config = dict(
    num_hidden_layers=14,
    hidden_act='gelu',
    lr_router=0.00154,
    init='normal',
)
Below are experts of layer 6 (counted from 0) of a mixture-of-experts language model. Rows are named router (the router's row for the expert), up (a neuron's input weights, with its number), down (a neuron's output weights, with its number) and show model dimensions 0-223. Each number is 200 + 20 x the weight over its row's rms, rounded and kept within 0 to 999.
Before each expert's rows: a language model's description of what the expert responds to; "mostly gets" lists some tokens that are sent to it at least half of the time. This comes from a sample of Wikipedia text that the model never trained on.

# expert 6
What it handles: Full stops ending sentences, including ")." and '".' variants, usually followed by The/He/In; also list-number and decimal periods.
mostly gets: ").", ".", "\".", ".\""
router,172,158,181,179,219,176,219,200,221,186,192,189,217,187,199,167,189,204,155,222,201,190,186,213,217,178,232,215,194,217,201,219,197,200,187,173,181,194,213,221,190,186,213,199,185,194,199,163,195,179,181,202,216,162,270,213,167,199,208,209,210,200,155,236,190,194,212,215,194,174,214,228,186,220,216,161,224,180,208,186,191,229,217,203,210,173,203,183,204,198,163,209,200,224,195,182,218,233,208,208,218,205,219,198,204,190,162,183,216,209,184,200,175,207,250,208,185,219,191,190,205,203,205,206,177,206,201,214,223,223,191,166,184,196,200,238,208,212,201,204,200,218,203,196,205,195,214,208,209,191,186,227,193,194,199,204,179,214,189,154,216,205,190,212,171,227,208,218,203,198,186,221,213,211,156,177,166,190,201,177,226,191,178,254,217,231,183,230,234,241,207,228,221,211,211,175,221,230,202,204,210,190,202,191,208,197,207,219,204,176,189,190,139,158,189,203,201,237,202,196,207,182,161,175
up0,225,202,194,193,182,224,185,166,219,237,190,213,174,179,178,208,210,236,193,185,213,187,190,198,212,200,232,208,209,218,168,182,179,177,211,176,210,205,216,193,197,199,222,196,216,207,138,188,211,182,238,199,237,179,148,229,226,173,239,175,201,194,201,194,193,228,190,177,227,180,158,208,176,222,192,183,198,164,186,236,171,213,218,174,198,187,224,192,198,223,239,213,204,188,185,207,193,210,201,176,193,188,189,211,220,160,210,182,200,209,239,173,175,223,226,199,200,192,194,183,226,194,208,176,204,177,186,198,220,157,252,211,213,199,223,197,200,214,186,194,219,209,210,196,219,183,202,222,226,188,242,174,216,208,174,157,200,212,214,235,173,179,190,204,195,185,217,219,191,211,198,183,180,183,223,186,180,187,207,210,194,202,182,214,194,196,169,225,203,209,196,204,168,239,219,172,213,181,196,193,240,204,196,182,200,161,199,192,195,201,199,195,171,177,205,188,223,186,159,218,198,207,227,190
down0,198,178,209,193,209,227,186,190,209,190,204,177,215,217,189,230,216,162,200,212,235,196,239,231,194,194,188,211,173,207,192,236,215,172,211,223,206,216,191,173,204,209,216,207,227,233,213,181,200,181,211,162,215,213,195,183,202,204,174,203,213,178,200,226,183,208,205,219,241,184,216,163,197,214,189,170,198,177,200,194,201,198,185,213,201,217,211,209,201,197,203,197,191,208,222,180,188,196,176,213,184,217,220,192,158,214,213,218,186,202,199,198,202,189,183,186,193,227,208,226,151,178,193,201,182,217,184,208,206,205,229,194,222,208,190,173,176,184,185,189,201,185,190,208,218,218,180,224,202,200,174,175,204,218,204,205,179,227,189,184,224,180,188,241,206,148,165,202,188,173,190,200,155,190,201,232,191,226,177,190,205,172,224,132,201,218,214,180,185,203,219,168,210,188,191,215,192,172,173,235,204,223,215,213,204,267,170,204,242,212,206,189,220,197,201,224,159,207,245,216,170,172,217,218
up1,177,229,194,211,198,233,180,208,215,181,211,174,208,191,193,234,187,215,196,199,204,195,190,187,213,206,210,198,224,234,194,204,212,203,205,189,177,193,198,171,191,211,193,191,221,179,196,216,240,204,195,221,179,199,204,253,202,236,179,252,226,172,201,177,193,207,232,176,189,206,203,174,195,214,194,172,165,201,180,186,243,217,187,195,181,181,184,198,218,246,203,198,156,203,209,211,213,203,180,203,200,181,220,189,218,180,180,193,161,177,174,168,192,195,232,180,189,199,219,200,199,193,224,161,197,216,174,177,209,187,213,189,198,206,194,208,184,202,229,221,191,204,178,212,196,188,186,214,179,160,190,174,231,204,216,239,188,201,237,200,244,196,230,216,205,218,180,172,220,199,180,178,219,197,236,213,182,228,205,181,246,213,179,201,170,190,202,189,243,217,197,229,211,168,204,218,203,219,188,206,237,181,213,214,197,148,179,230,202,193,202,203,160,167,238,191,207,188,178,185,216,219,188,205
down1,177,201,169,195,192,229,208,199,186,220,214,221,178,212,250,176,172,212,209,215,272,228,202,194,194,177,201,219,197,193,211,221,238,211,161,188,200,203,195,195,207,206,173,217,175,159,234,196,187,216,177,173,186,197,203,202,149,189,182,187,193,171,198,204,197,180,214,221,188,151,192,230,194,197,220,218,213,198,197,178,188,200,218,185,187,177,202,208,177,181,190,168,213,208,206,196,184,161,178,213,221,182,211,202,205,198,173,175,182,204,212,202,192,197,240,215,208,229,165,202,212,237,222,205,200,198,151,248,201,217,197,200,197,211,208,205,188,176,208,201,191,208,196,223,202,182,201,166,201,244,188,184,193,208,205,164,201,200,164,183,204,190,172,222,230,215,190,187,233,220,194,199,177,241,199,192,213,201,184,188,194,193,218,199,233,206,221,184,200,250,156,184,204,204,194,177,203,194,195,215,184,181,174,215,182,175,210,195,207,182,170,216,200,212,190,201,205,200,154,193,187,208,156,164

# expert 58
What it handles: Line breaks ending headings, infobox labels and list items, just before a "- Country:"-style bullet line or new section.
mostly gets: "\n", ")\n", ".\n", "==\n\n", "===\n", "===\n\n"
router,196,147,177,196,189,201,198,192,185,203,218,192,202,204,186,217,176,216,188,213,169,190,179,218,215,186,195,203,189,219,185,199,177,173,211,197,180,153,229,223,175,176,203,203,206,190,223,206,182,220,174,220,192,208,251,196,211,220,180,216,244,200,206,206,220,219,202,191,198,208,193,187,222,220,216,133,203,176,211,159,193,210,211,227,179,203,192,189,195,200,242,217,198,218,216,223,222,172,202,182,190,164,230,175,166,189,205,198,196,174,179,195,186,205,247,186,191,215,195,221,236,204,206,214,181,175,179,157,178,208,191,194,206,241,211,205,163,224,169,186,201,226,173,202,196,207,207,210,195,201,153,183,195,207,194,194,234,205,207,176,201,219,193,187,227,225,201,183,217,259,235,202,212,197,231,177,178,215,177,203,200,194,213,213,194,203,190,200,199,187,196,178,226,212,198,223,210,185,234,206,193,185,229,186,195,186,211,196,178,201,176,187,228,237,217,232,196,205,142,218,185,182,205,196
up1,195,166,188,170,210,212,182,188,203,185,234,184,227,233,201,229,164,212,196,222,223,171,222,198,192,197,225,195,178,201,186,212,213,200,184,178,215,210,184,203,174,188,182,195,188,194,162,207,173,149,192,216,169,217,221,200,217,168,219,209,190,187,194,186,177,184,195,207,191,212,205,194,207,190,210,175,191,165,230,179,184,186,216,158,198,221,191,196,168,179,232,203,165,183,219,192,212,216,185,201,226,208,188,188,156,222,212,232,206,186,212,218,192,218,216,186,201,205,220,233,210,238,179,188,225,192,195,207,215,218,183,228,182,193,200,204,207,179,211,215,222,183,198,126,212,191,173,161,213,204,210,183,192,208,202,194,200,201,173,190,196,191,192,209,242,207,223,185,193,196,218,240,218,198,236,215,226,178,222,232,223,214,195,175,193,177,234,198,208,200,232,159,217,193,206,219,180,235,203,224,202,183,198,205,238,181,231,236,186,178,150,210,213,203,210,210,200,218,201,221,205,198,169,171
down1,200,176,175,215,188,225,184,202,228,218,161,215,174,188,202,211,243,208,230,194,184,239,194,194,187,173,192,203,204,188,205,220,237,213,202,236,212,182,188,187,199,163,211,209,207,198,197,231,191,211,206,178,194,220,214,219,184,248,220,213,220,194,220,179,199,171,180,179,227,231,167,219,166,176,177,239,206,191,205,200,188,215,202,184,201,192,174,177,206,209,200,183,184,197,175,196,199,197,194,176,190,210,220,218,183,212,223,196,163,190,198,258,223,207,208,188,211,195,201,223,223,177,196,234,156,213,160,146,215,239,217,211,198,225,197,219,235,188,191,191,209,184,161,203,226,201,189,201,257,185,203,186,192,185,235,196,170,189,162,184,184,196,220,212,163,186,199,174,215,210,199,217,213,194,187,191,211,229,182,262,214,219,211,210,204,203,205,226,182,201,195,212,188,212,225,191,181,216,234,216,183,186,220,205,186,194,186,206,217,191,187,200,199,195,226,179,219,196,186,229,179,213,206,216
up2,229,143,224,206,196,229,183,195,211,188,227,226,208,223,200,186,178,189,169,243,220,198,201,238,198,172,190,206,193,226,186,199,183,234,191,240,184,209,219,214,223,251,252,206,224,208,194,195,156,199,157,205,189,194,228,182,234,205,170,208,212,206,218,198,191,233,212,173,160,187,226,174,221,223,202,208,173,196,208,190,211,235,179,193,173,188,209,222,215,193,195,212,206,215,198,200,201,232,215,210,211,226,185,188,220,195,204,192,175,189,207,192,212,178,218,190,206,176,232,188,204,176,165,231,176,205,191,195,205,168,210,182,165,215,205,174,211,221,194,204,197,187,157,161,181,249,191,205,159,204,198,241,200,187,183,239,171,176,217,212,206,203,195,180,178,189,193,173,199,209,210,230,223,191,205,182,221,201,213,197,192,174,187,197,178,220,216,195,182,196,224,232,207,175,207,210,189,210,181,197,182,196,220,215,183,216,199,200,226,217,169,202,188,204,162,196,191,192,188,175,217,188,190,199
down2,200,232,197,213,183,222,220,219,195,217,178,179,203,216,188,215,190,174,193,194,211,205,206,194,187,246,169,212,195,195,187,176,177,185,189,212,194,194,188,198,191,168,216,218,206,188,225,194,224,180,194,200,205,173,175,218,215,157,222,182,213,217,214,225,189,202,194,195,194,193,208,206,180,194,195,189,219,205,187,219,188,184,225,208,189,163,194,192,221,214,187,220,200,201,198,191,203,170,176,179,241,219,216,175,162,209,162,244,203,205,218,208,192,193,208,194,192,176,191,214,212,175,169,155,189,197,182,185,225,202,197,220,241,184,218,226,193,204,188,221,210,196,246,246,214,172,220,211,209,206,237,204,178,200,224,173,208,221,214,184,185,236,187,203,199,229,185,255,166,211,211,169,193,195,206,203,179,213,190,216,212,253,185,227,214,192,214,213,183,155,214,174,236,224,193,189,182,197,211,167,193,164,185,196,203,185,213,202,213,213,223,218,170,239,212,180,187,177,191,217,130,189,201,187

# expert 12
What it handles: Second syllables inside proper names, often after a capital initial, such as R-ob-redo, A-ud-io, B-ened-ict, G-und-ugutti; foreign names common.
mostly gets: "umb", "ob", "ud", " Ang", "ind", "amb"
router,206,233,200,178,194,186,195,197,240,186,198,201,187,186,216,174,193,220,242,218,202,167,223,194,200,214,213,199,188,197,197,203,227,207,196,188,198,140,176,254,189,190,189,208,236,176,222,203,204,197,222,200,219,189,205,183,199,209,154,181,230,197,183,230,182,254,215,210,210,171,227,209,187,212,180,164,245,172,157,182,170,222,171,225,221,214,190,226,174,186,197,205,176,214,208,176,219,191,188,196,203,190,193,209,218,182,179,204,199,157,174,217,141,181,255,207,201,185,203,209,223,180,173,200,198,206,195,186,243,178,205,202,197,196,219,215,199,198,181,195,208,208,203,204,189,180,227,168,230,183,169,209,207,220,195,187,196,178,228,190,193,206,179,192,198,211,169,186,177,206,196,208,205,203,220,198,204,220,189,187,219,178,191,231,221,206,201,191,240,213,176,190,175,188,188,230,225,238,182,218,200,190,255,219,207,188,211,183,206,172,190,204,183,199,195,209,194,222,185,205,214,183,223,190
up2,204,220,197,228,203,218,200,190,196,200,211,207,182,239,196,191,215,198,228,201,221,188,205,166,190,209,233,192,162,213,215,186,224,207,204,228,205,197,212,202,217,217,168,237,190,182,217,190,201,191,228,212,213,174,182,186,189,210,188,151,195,214,179,210,210,226,256,241,195,207,204,201,184,222,193,190,215,186,190,228,201,197,198,211,198,207,201,228,211,226,164,164,162,206,184,186,202,190,180,180,214,231,224,187,247,189,204,190,229,227,217,209,185,184,205,169,197,170,207,232,195,224,181,196,213,169,226,185,199,184,222,151,222,189,223,199,203,176,219,180,226,209,176,195,219,194,215,217,212,198,185,204,156,225,187,188,189,203,190,195,197,221,207,214,214,188,187,224,212,204,196,182,202,175,181,239,203,233,159,220,210,180,183,154,182,200,228,211,203,217,187,149,218,158,162,204,186,212,197,212,198,176,166,226,206,201,165,153,205,204,193,234,221,186,218,202,194,173,194,203,204,229,207,211
down2,211,211,177,155,199,191,211,189,171,205,207,204,229,194,179,201,210,206,180,212,208,206,205,180,208,211,227,207,163,218,175,203,184,210,207,260,216,217,190,225,175,187,218,209,172,170,184,199,225,179,199,189,193,178,223,209,189,251,181,191,224,232,213,225,184,188,211,215,199,174,213,210,203,206,210,208,185,231,183,199,213,204,197,207,166,193,190,208,200,207,242,212,197,208,217,227,220,206,188,195,182,226,182,197,199,211,216,218,211,198,176,186,202,190,189,183,201,184,192,185,181,224,250,203,188,201,199,173,232,237,232,197,208,229,233,197,214,181,184,199,201,182,184,157,226,162,204,216,206,193,173,194,187,194,189,213,218,219,177,178,216,226,168,197,200,189,178,138,228,167,159,194,214,211,147,200,218,208,183,200,214,155,223,186,237,169,188,182,209,233,208,181,201,196,229,234,211,200,173,160,209,236,219,210,196,198,202,174,204,188,196,208,179,182,190,213,230,173,187,230,196,202,203,203
up3,162,221,161,223,201,238,210,216,199,179,218,210,181,179,206,191,183,211,236,168,186,162,202,164,178,183,197,191,245,228,175,169,206,211,224,205,208,188,190,235,206,231,207,203,208,185,200,166,196,189,231,185,204,188,201,203,183,188,209,186,171,159,186,216,215,206,225,218,204,199,213,150,272,212,215,191,203,230,164,191,177,200,204,189,202,182,193,218,223,179,187,197,168,177,199,155,210,229,228,202,198,185,213,153,205,187,199,191,198,250,223,207,240,194,222,193,184,197,195,222,202,175,191,189,209,175,189,192,208,178,219,241,219,205,211,206,233,202,209,220,216,195,163,205,178,222,226,176,208,205,199,218,192,216,202,194,194,187,194,196,226,195,165,191,208,233,209,196,182,194,181,210,186,205,178,233,215,204,189,172,209,202,201,210,208,180,235,217,192,212,219,192,180,179,179,215,214,224,187,224,233,182,197,229,204,202,215,170,197,172,178,171,201,219,178,202,211,222,229,197,177,192,207,210
down3,182,204,174,194,202,205,222,216,195,188,198,195,257,213,218,183,203,192,198,232,224,189,218,217,207,183,198,246,216,214,181,164,193,201,170,199,178,194,201,173,207,213,171,186,183,225,184,211,189,165,203,198,196,197,213,165,194,186,191,198,217,184,167,195,232,216,218,197,192,204,201,166,182,193,209,201,212,174,188,167,204,187,198,225,210,181,215,199,195,191,197,215,215,197,184,225,201,222,190,149,208,219,162,218,224,187,188,207,151,203,221,162,183,192,201,226,186,228,177,174,168,205,182,203,212,190,184,215,214,243,170,199,205,195,168,196,195,197,246,186,217,223,195,229,216,182,193,241,214,239,201,208,221,219,187,222,171,158,182,178,171,213,191,193,206,194,221,146,188,168,196,203,246,215,193,214,204,195,199,217,207,217,216,208,217,209,204,189,239,230,218,212,226,198,202,161,198,182,201,202,249,194,190,210,234,218,166,227,173,227,189,227,195,223,223,198,208,194,205,224,208,192,186,206

# expert 47
What it handles: Numerals and spaces in sports scores, dates, times and coordinates inside tables and lists, plus words like situated, politician, footballer.
mostly gets: " situated", " politician", " setting", "azar", " protect", " Hampshire"
router,199,213,215,199,213,199,218,219,203,169,211,200,206,194,205,193,204,185,206,205,202,193,213,226,198,206,209,203,202,215,210,175,226,202,205,190,193,148,189,243,179,179,204,201,203,189,206,196,208,208,156,209,231,202,196,193,191,228,188,211,225,202,226,215,189,248,201,212,237,221,195,211,175,195,206,195,236,146,198,195,188,254,192,216,209,200,185,254,189,216,197,200,198,201,213,156,231,190,179,215,193,167,183,190,199,201,192,214,198,167,191,217,181,166,261,257,198,203,197,198,206,192,194,200,195,196,192,196,219,198,204,206,173,192,202,204,172,221,183,167,188,214,193,207,218,204,203,194,203,209,167,206,198,202,200,209,193,185,256,198,194,199,196,199,204,209,199,177,201,195,181,199,203,199,222,200,188,206,216,203,206,176,183,267,169,198,165,202,254,222,187,197,156,224,207,209,206,238,221,204,190,213,279,199,181,183,214,191,190,187,164,193,197,216,189,216,198,207,185,198,216,150,212,203
up0,186,209,186,195,208,190,178,151,194,218,200,215,176,185,221,188,212,174,197,238,192,161,198,187,179,178,180,191,214,206,213,205,215,183,255,180,229,161,220,192,217,234,215,182,215,214,148,208,200,235,219,208,215,167,192,233,204,205,178,204,191,251,190,173,205,198,194,173,167,193,195,208,203,185,219,199,196,211,224,200,184,183,185,202,198,192,141,194,166,174,195,228,163,222,229,211,205,243,230,191,156,179,203,180,221,201,179,193,184,185,186,208,213,211,193,140,185,171,177,219,190,186,185,189,172,190,185,188,193,200,202,200,198,172,183,194,211,220,203,199,166,211,211,210,215,185,183,202,216,177,185,206,181,199,193,217,220,202,226,188,210,218,203,207,210,187,227,185,194,236,215,211,187,211,183,192,185,217,188,206,201,199,227,198,233,187,162,259,206,196,184,186,192,199,186,195,190,218,200,202,242,222,212,186,189,176,188,218,208,190,247,201,223,220,194,233,192,200,175,205,231,202,205,209
down0,211,209,211,204,216,213,217,186,206,154,249,198,206,188,211,205,180,180,174,181,204,215,218,218,201,189,206,202,150,186,208,224,177,191,189,211,180,206,178,187,196,225,188,195,182,163,207,221,193,190,225,198,205,196,200,236,203,181,195,188,183,199,193,224,195,216,174,223,173,203,215,216,213,192,168,203,209,228,216,183,195,232,195,199,192,207,205,193,178,187,217,177,213,216,179,222,235,183,233,203,229,176,180,197,155,228,251,205,197,205,158,151,199,175,201,216,201,235,218,187,177,212,181,213,204,208,195,176,183,209,249,186,226,217,201,199,202,232,203,198,168,218,193,175,192,198,181,212,221,229,209,210,212,184,183,207,243,206,242,176,186,166,182,217,156,188,189,199,185,182,204,182,182,237,185,169,192,183,182,239,213,154,179,199,205,214,173,183,202,192,194,185,211,187,179,176,216,210,184,203,196,204,215,224,188,171,203,194,194,189,204,196,259,173,217,193,202,224,157,218,222,204,194,179
up1,190,179,205,151,173,229,202,204,185,195,189,212,192,196,217,152,232,190,203,183,173,181,206,199,184,203,189,186,224,208,181,199,193,184,229,219,218,208,205,197,217,218,128,181,178,193,245,226,161,225,217,205,221,189,212,179,197,237,237,241,215,186,211,198,170,180,203,197,175,193,174,190,198,209,217,173,205,223,239,178,205,204,172,204,215,214,223,193,154,179,219,203,181,207,208,193,188,236,192,226,212,225,229,193,194,211,192,194,230,180,217,190,188,228,188,188,195,179,202,178,193,225,211,216,173,204,223,217,213,192,203,207,159,163,207,240,209,187,172,204,185,229,203,218,214,200,198,194,193,210,184,178,202,177,206,200,194,189,194,173,207,201,207,196,229,206,193,226,178,219,194,196,185,180,200,203,207,199,185,173,181,228,192,208,225,221,157,210,192,175,183,202,181,187,175,222,206,184,203,164,231,131,227,184,207,178,185,188,211,214,195,235,204,195,215,223,226,181,211,164,190,198,215,196
down1,207,179,190,190,198,178,220,194,215,187,169,216,218,229,223,207,197,230,207,224,221,158,202,208,162,214,200,251,216,213,174,191,201,210,208,239,220,202,178,246,226,186,190,231,240,191,184,164,163,201,210,192,245,197,196,188,174,166,180,222,220,157,199,217,189,153,192,221,209,171,195,191,197,235,242,210,202,222,217,193,165,199,190,215,231,189,237,182,194,195,212,215,190,243,164,200,187,208,220,186,221,194,185,209,188,206,213,169,187,216,182,195,191,212,195,169,212,188,202,170,202,228,205,164,182,201,218,204,203,234,192,222,197,236,205,240,226,181,198,213,203,205,202,204,241,210,200,209,188,200,228,204,178,194,222,189,226,203,213,165,196,165,216,209,204,212,204,200,218,174,219,194,222,202,216,185,197,210,199,215,186,197,196,209,196,193,202,188,188,192,211,181,211,262,221,185,228,216,193,192,196,201,221,203,187,177,167,190,162,172,197,219,205,237,212,197,194,230,177,202,204,222,210,198

# expert 51
What it handles: Nouns after of or a, and suffixes like -ment, -ors and -ing, plus football position codes DF and MF in squad lists.
mostly gets: " DF", " MF", " Bol", " Suborder", " food", "fish"
router,201,209,207,196,214,200,218,217,206,171,196,196,205,193,207,193,205,193,214,205,199,192,198,226,192,194,205,199,201,229,211,167,219,208,203,197,197,151,194,250,177,174,194,202,201,188,207,199,210,201,161,205,219,205,200,196,192,222,192,214,226,196,233,209,186,238,201,216,237,230,192,220,176,199,202,199,233,134,192,195,177,248,191,225,213,197,187,266,196,210,196,195,198,203,214,163,233,188,179,213,191,158,194,189,202,201,187,210,197,168,183,222,181,159,253,255,200,197,198,200,211,190,194,200,196,197,186,190,225,200,203,205,174,195,207,204,175,225,184,174,186,212,194,212,209,219,202,195,209,208,165,200,201,197,204,203,190,203,244,192,194,201,198,205,207,212,196,164,202,198,192,208,201,201,224,206,190,207,220,202,205,178,188,261,178,202,167,197,242,217,192,196,150,225,207,212,206,238,219,202,187,217,276,210,190,186,213,190,190,186,163,195,198,223,191,206,199,216,188,197,206,145,223,197
up1,159,187,235,164,178,185,190,169,222,237,175,193,204,228,218,185,181,175,204,184,188,153,237,220,208,174,193,198,187,211,179,235,191,176,212,206,210,214,216,168,198,220,227,197,234,196,215,181,189,228,165,231,185,196,192,181,173,203,227,215,184,158,208,178,206,193,199,201,208,213,224,174,241,164,197,186,179,202,198,194,191,220,212,199,210,190,203,198,204,194,213,165,214,209,210,186,176,220,185,219,220,213,198,190,202,205,192,224,177,171,185,194,171,227,209,206,205,227,163,207,206,211,207,176,196,160,231,193,196,219,213,201,178,190,195,213,184,212,199,200,207,177,161,237,215,215,220,210,164,195,188,196,186,215,235,224,221,201,234,223,153,175,190,198,186,221,224,175,193,206,193,195,210,164,191,183,187,211,204,212,204,211,194,168,216,199,185,211,200,220,207,190,205,189,183,194,197,205,193,221,190,186,199,233,173,204,260,180,200,215,181,188,224,182,179,214,254,195,251,189,226,224,216,208
down1,205,219,179,171,230,209,197,213,224,205,199,227,210,222,173,211,217,249,198,206,203,196,204,177,221,187,192,214,193,178,199,216,207,207,191,232,191,207,192,196,187,191,178,177,214,240,212,205,221,192,184,194,186,213,227,185,231,191,207,184,196,189,189,181,175,193,215,235,232,200,205,203,167,200,207,167,202,207,204,170,205,186,211,229,172,205,192,158,174,189,208,195,170,217,216,200,191,173,200,200,196,196,185,205,148,210,191,208,150,232,222,221,184,158,209,162,216,169,161,225,209,201,218,227,208,213,193,196,212,183,188,228,204,211,173,193,202,210,201,185,175,227,171,225,220,214,182,201,184,212,187,194,162,210,187,215,191,214,223,227,170,205,190,195,137,199,200,201,183,230,213,176,198,247,183,197,219,170,229,192,206,220,167,196,192,228,195,168,169,192,201,226,241,210,198,198,181,207,177,207,195,192,189,186,247,166,196,221,158,174,213,226,199,228,182,206,215,220,184,227,199,193,226,193
up2,206,178,202,179,175,186,200,209,203,216,202,198,207,186,197,186,207,202,225,205,217,218,186,219,195,214,217,172,185,192,231,200,212,179,148,168,212,193,208,197,221,196,210,208,217,206,203,196,193,219,194,196,190,192,172,198,184,172,228,191,209,216,232,159,156,215,219,216,172,221,207,221,193,196,191,171,161,183,161,193,165,184,220,204,196,170,223,242,225,198,242,205,188,208,183,208,191,233,229,204,233,171,197,173,160,211,191,188,168,209,170,201,197,208,190,195,218,182,185,178,199,186,217,184,209,174,171,235,202,222,204,200,229,174,186,195,176,188,190,181,217,197,208,176,186,185,196,176,250,239,218,222,189,191,177,219,195,206,207,196,190,203,157,228,171,192,245,190,200,171,205,160,228,196,231,190,197,200,196,193,208,203,168,185,206,163,193,184,163,249,206,169,206,211,207,251,224,200,185,202,210,200,176,201,226,236,205,221,189,203,213,218,194,223,196,202,231,202,188,192,182,183,200,232
down2,184,187,184,192,191,246,224,205,213,209,196,202,194,201,195,197,218,215,215,232,186,232,171,223,242,232,203,199,216,201,217,221,216,202,226,199,152,196,174,207,161,208,232,219,208,159,199,215,235,198,209,207,218,200,206,182,192,205,189,227,222,212,211,193,213,198,196,161,195,187,217,186,214,183,213,202,198,198,213,193,177,192,204,222,181,182,211,177,206,219,177,224,196,195,180,232,199,231,220,220,177,214,221,162,190,175,196,211,183,231,201,161,210,214,213,188,218,205,234,202,186,207,180,201,227,195,189,207,219,212,196,198,165,200,205,218,217,156,213,185,213,221,207,206,166,183,178,209,195,183,175,210,188,156,152,160,202,207,209,251,189,182,190,169,220,185,224,221,166,171,187,194,208,213,210,178,197,176,176,226,186,206,202,237,235,193,176,178,241,225,208,190,168,154,192,164,208,210,181,189,208,227,206,209,214,187,222,204,202,184,207,177,200,194,186,172,193,210,185,220,221,236,196,159

# expert 4
What it handles: Closing parentheses, brackets and braces ending asides, often followed by a verb or table pipe, e.g. "(polyester)", ".)", "})".
mostly gets: ")", ".)", "\")", "]}", "]", ").\n\n"
router,205,186,183,168,194,208,203,235,217,186,198,212,198,187,219,205,209,194,230,174,194,231,208,188,200,192,210,187,197,180,208,167,266,208,194,200,223,167,226,194,203,188,176,195,222,227,194,173,199,217,164,200,243,196,216,211,200,207,203,209,220,212,211,228,184,250,191,176,214,217,184,206,182,209,186,197,214,175,180,185,197,226,211,184,201,206,216,251,186,212,207,187,201,184,214,199,155,203,197,251,180,204,177,160,209,213,193,223,204,186,194,255,183,195,235,205,196,205,196,202,187,198,154,185,194,194,191,181,213,191,218,219,225,206,236,204,198,223,203,166,218,195,188,193,207,216,220,207,190,229,189,188,213,215,170,216,176,183,237,196,211,212,193,149,201,212,203,175,202,219,214,193,193,233,196,194,164,179,190,202,222,168,172,210,172,160,154,206,233,219,185,202,161,219,211,212,176,235,195,217,191,213,212,207,208,175,220,180,201,187,154,173,208,182,179,210,197,209,219,181,215,176,211,202
up0,235,183,156,206,164,203,214,190,168,215,177,202,193,206,196,208,215,202,176,204,172,220,172,181,192,201,199,219,176,171,202,208,203,192,191,212,172,179,235,209,196,190,197,218,188,189,157,192,208,203,222,206,172,206,193,204,199,196,177,227,195,185,168,198,191,183,241,187,192,194,197,197,212,189,205,218,200,209,172,223,217,176,204,198,195,177,177,216,203,214,238,221,210,200,229,207,166,178,184,206,205,212,244,210,188,196,208,258,222,229,201,190,169,209,210,221,187,185,190,186,168,186,214,184,190,178,218,199,192,205,210,176,181,197,250,225,195,214,224,189,183,233,183,229,187,157,218,211,175,180,180,180,218,199,190,207,183,175,199,199,230,212,238,208,204,192,190,193,215,208,170,206,215,191,214,168,186,203,223,206,195,189,209,181,187,227,198,170,227,199,196,196,264,231,222,199,167,209,203,224,265,200,177,197,219,209,167,224,189,214,147,204,181,186,176,211,163,189,211,175,203,190,199,225
down0,227,222,202,185,176,159,231,199,187,230,209,188,192,187,206,184,237,185,223,226,218,215,202,164,206,217,209,194,201,202,198,202,218,203,187,196,186,235,189,209,228,190,186,172,184,179,193,226,213,234,181,231,204,206,185,200,172,192,178,218,191,190,157,184,160,171,231,186,181,202,195,172,233,204,218,195,215,225,183,216,204,196,187,232,197,183,192,220,202,187,194,194,202,193,257,218,158,217,192,203,187,191,192,187,206,212,200,211,184,214,197,190,214,175,169,190,193,229,215,208,221,160,198,191,226,171,210,188,198,213,211,218,184,185,207,147,209,238,216,177,197,203,167,192,184,215,234,204,195,218,164,170,207,169,178,190,205,189,220,173,204,177,208,200,171,172,203,213,218,211,184,216,190,204,195,193,221,213,199,251,198,196,190,235,203,184,207,200,227,210,158,164,235,176,206,209,183,229,203,211,222,170,212,195,209,153,218,156,185,229,162,188,198,205,173,190,214,186,191,209,197,170,217,221
up1,221,217,177,215,181,229,182,194,233,217,190,196,202,155,240,212,206,245,181,175,194,235,203,169,223,183,190,219,185,199,221,187,172,208,153,210,229,216,224,207,176,202,211,209,229,232,182,206,202,177,217,191,186,184,185,235,202,214,215,189,190,231,180,198,178,217,184,192,185,175,185,198,180,230,213,219,213,218,178,185,174,170,189,182,194,174,169,208,198,195,230,210,221,193,209,171,216,188,162,190,224,180,211,212,221,246,198,210,171,225,204,211,206,214,239,216,207,184,186,176,222,215,194,170,216,174,204,240,226,220,173,213,194,186,211,195,186,185,179,198,201,184,207,197,196,186,236,192,212,190,207,188,210,195,197,193,191,204,191,194,214,204,197,179,197,212,241,180,238,198,236,199,216,186,192,208,180,224,196,210,191,222,165,175,206,171,219,175,240,188,258,161,171,197,207,202,175,176,209,201,188,213,181,213,210,194,196,222,196,216,180,169,168,205,179,195,193,209,200,170,225,158,186,221
down1,245,237,203,212,212,195,199,208,188,219,156,205,184,213,207,187,220,225,223,209,247,194,221,220,200,201,186,219,195,195,236,207,228,204,240,214,200,200,196,183,204,203,210,170,145,161,206,222,206,216,181,212,206,199,187,194,206,170,200,174,190,214,179,203,186,190,205,204,199,184,226,187,161,163,207,199,221,213,178,212,206,152,220,183,172,161,240,214,196,214,175,168,191,185,204,211,175,201,183,215,215,219,214,172,198,213,224,181,207,228,211,159,191,216,190,182,189,190,192,231,177,184,175,228,185,196,178,205,166,162,217,218,213,236,207,186,159,183,202,211,242,207,190,220,228,212,166,201,198,187,201,207,178,214,241,220,209,187,174,218,195,170,187,210,222,195,204,214,189,208,187,193,143,216,204,166,194,204,212,196,175,153,214,193,198,199,205,204,237,174,174,184,204,212,192,218,198,200,213,212,207,198,222,237,201,215,192,192,198,226,192,208,194,207,211,209,205,208,214,188,164,182,212,154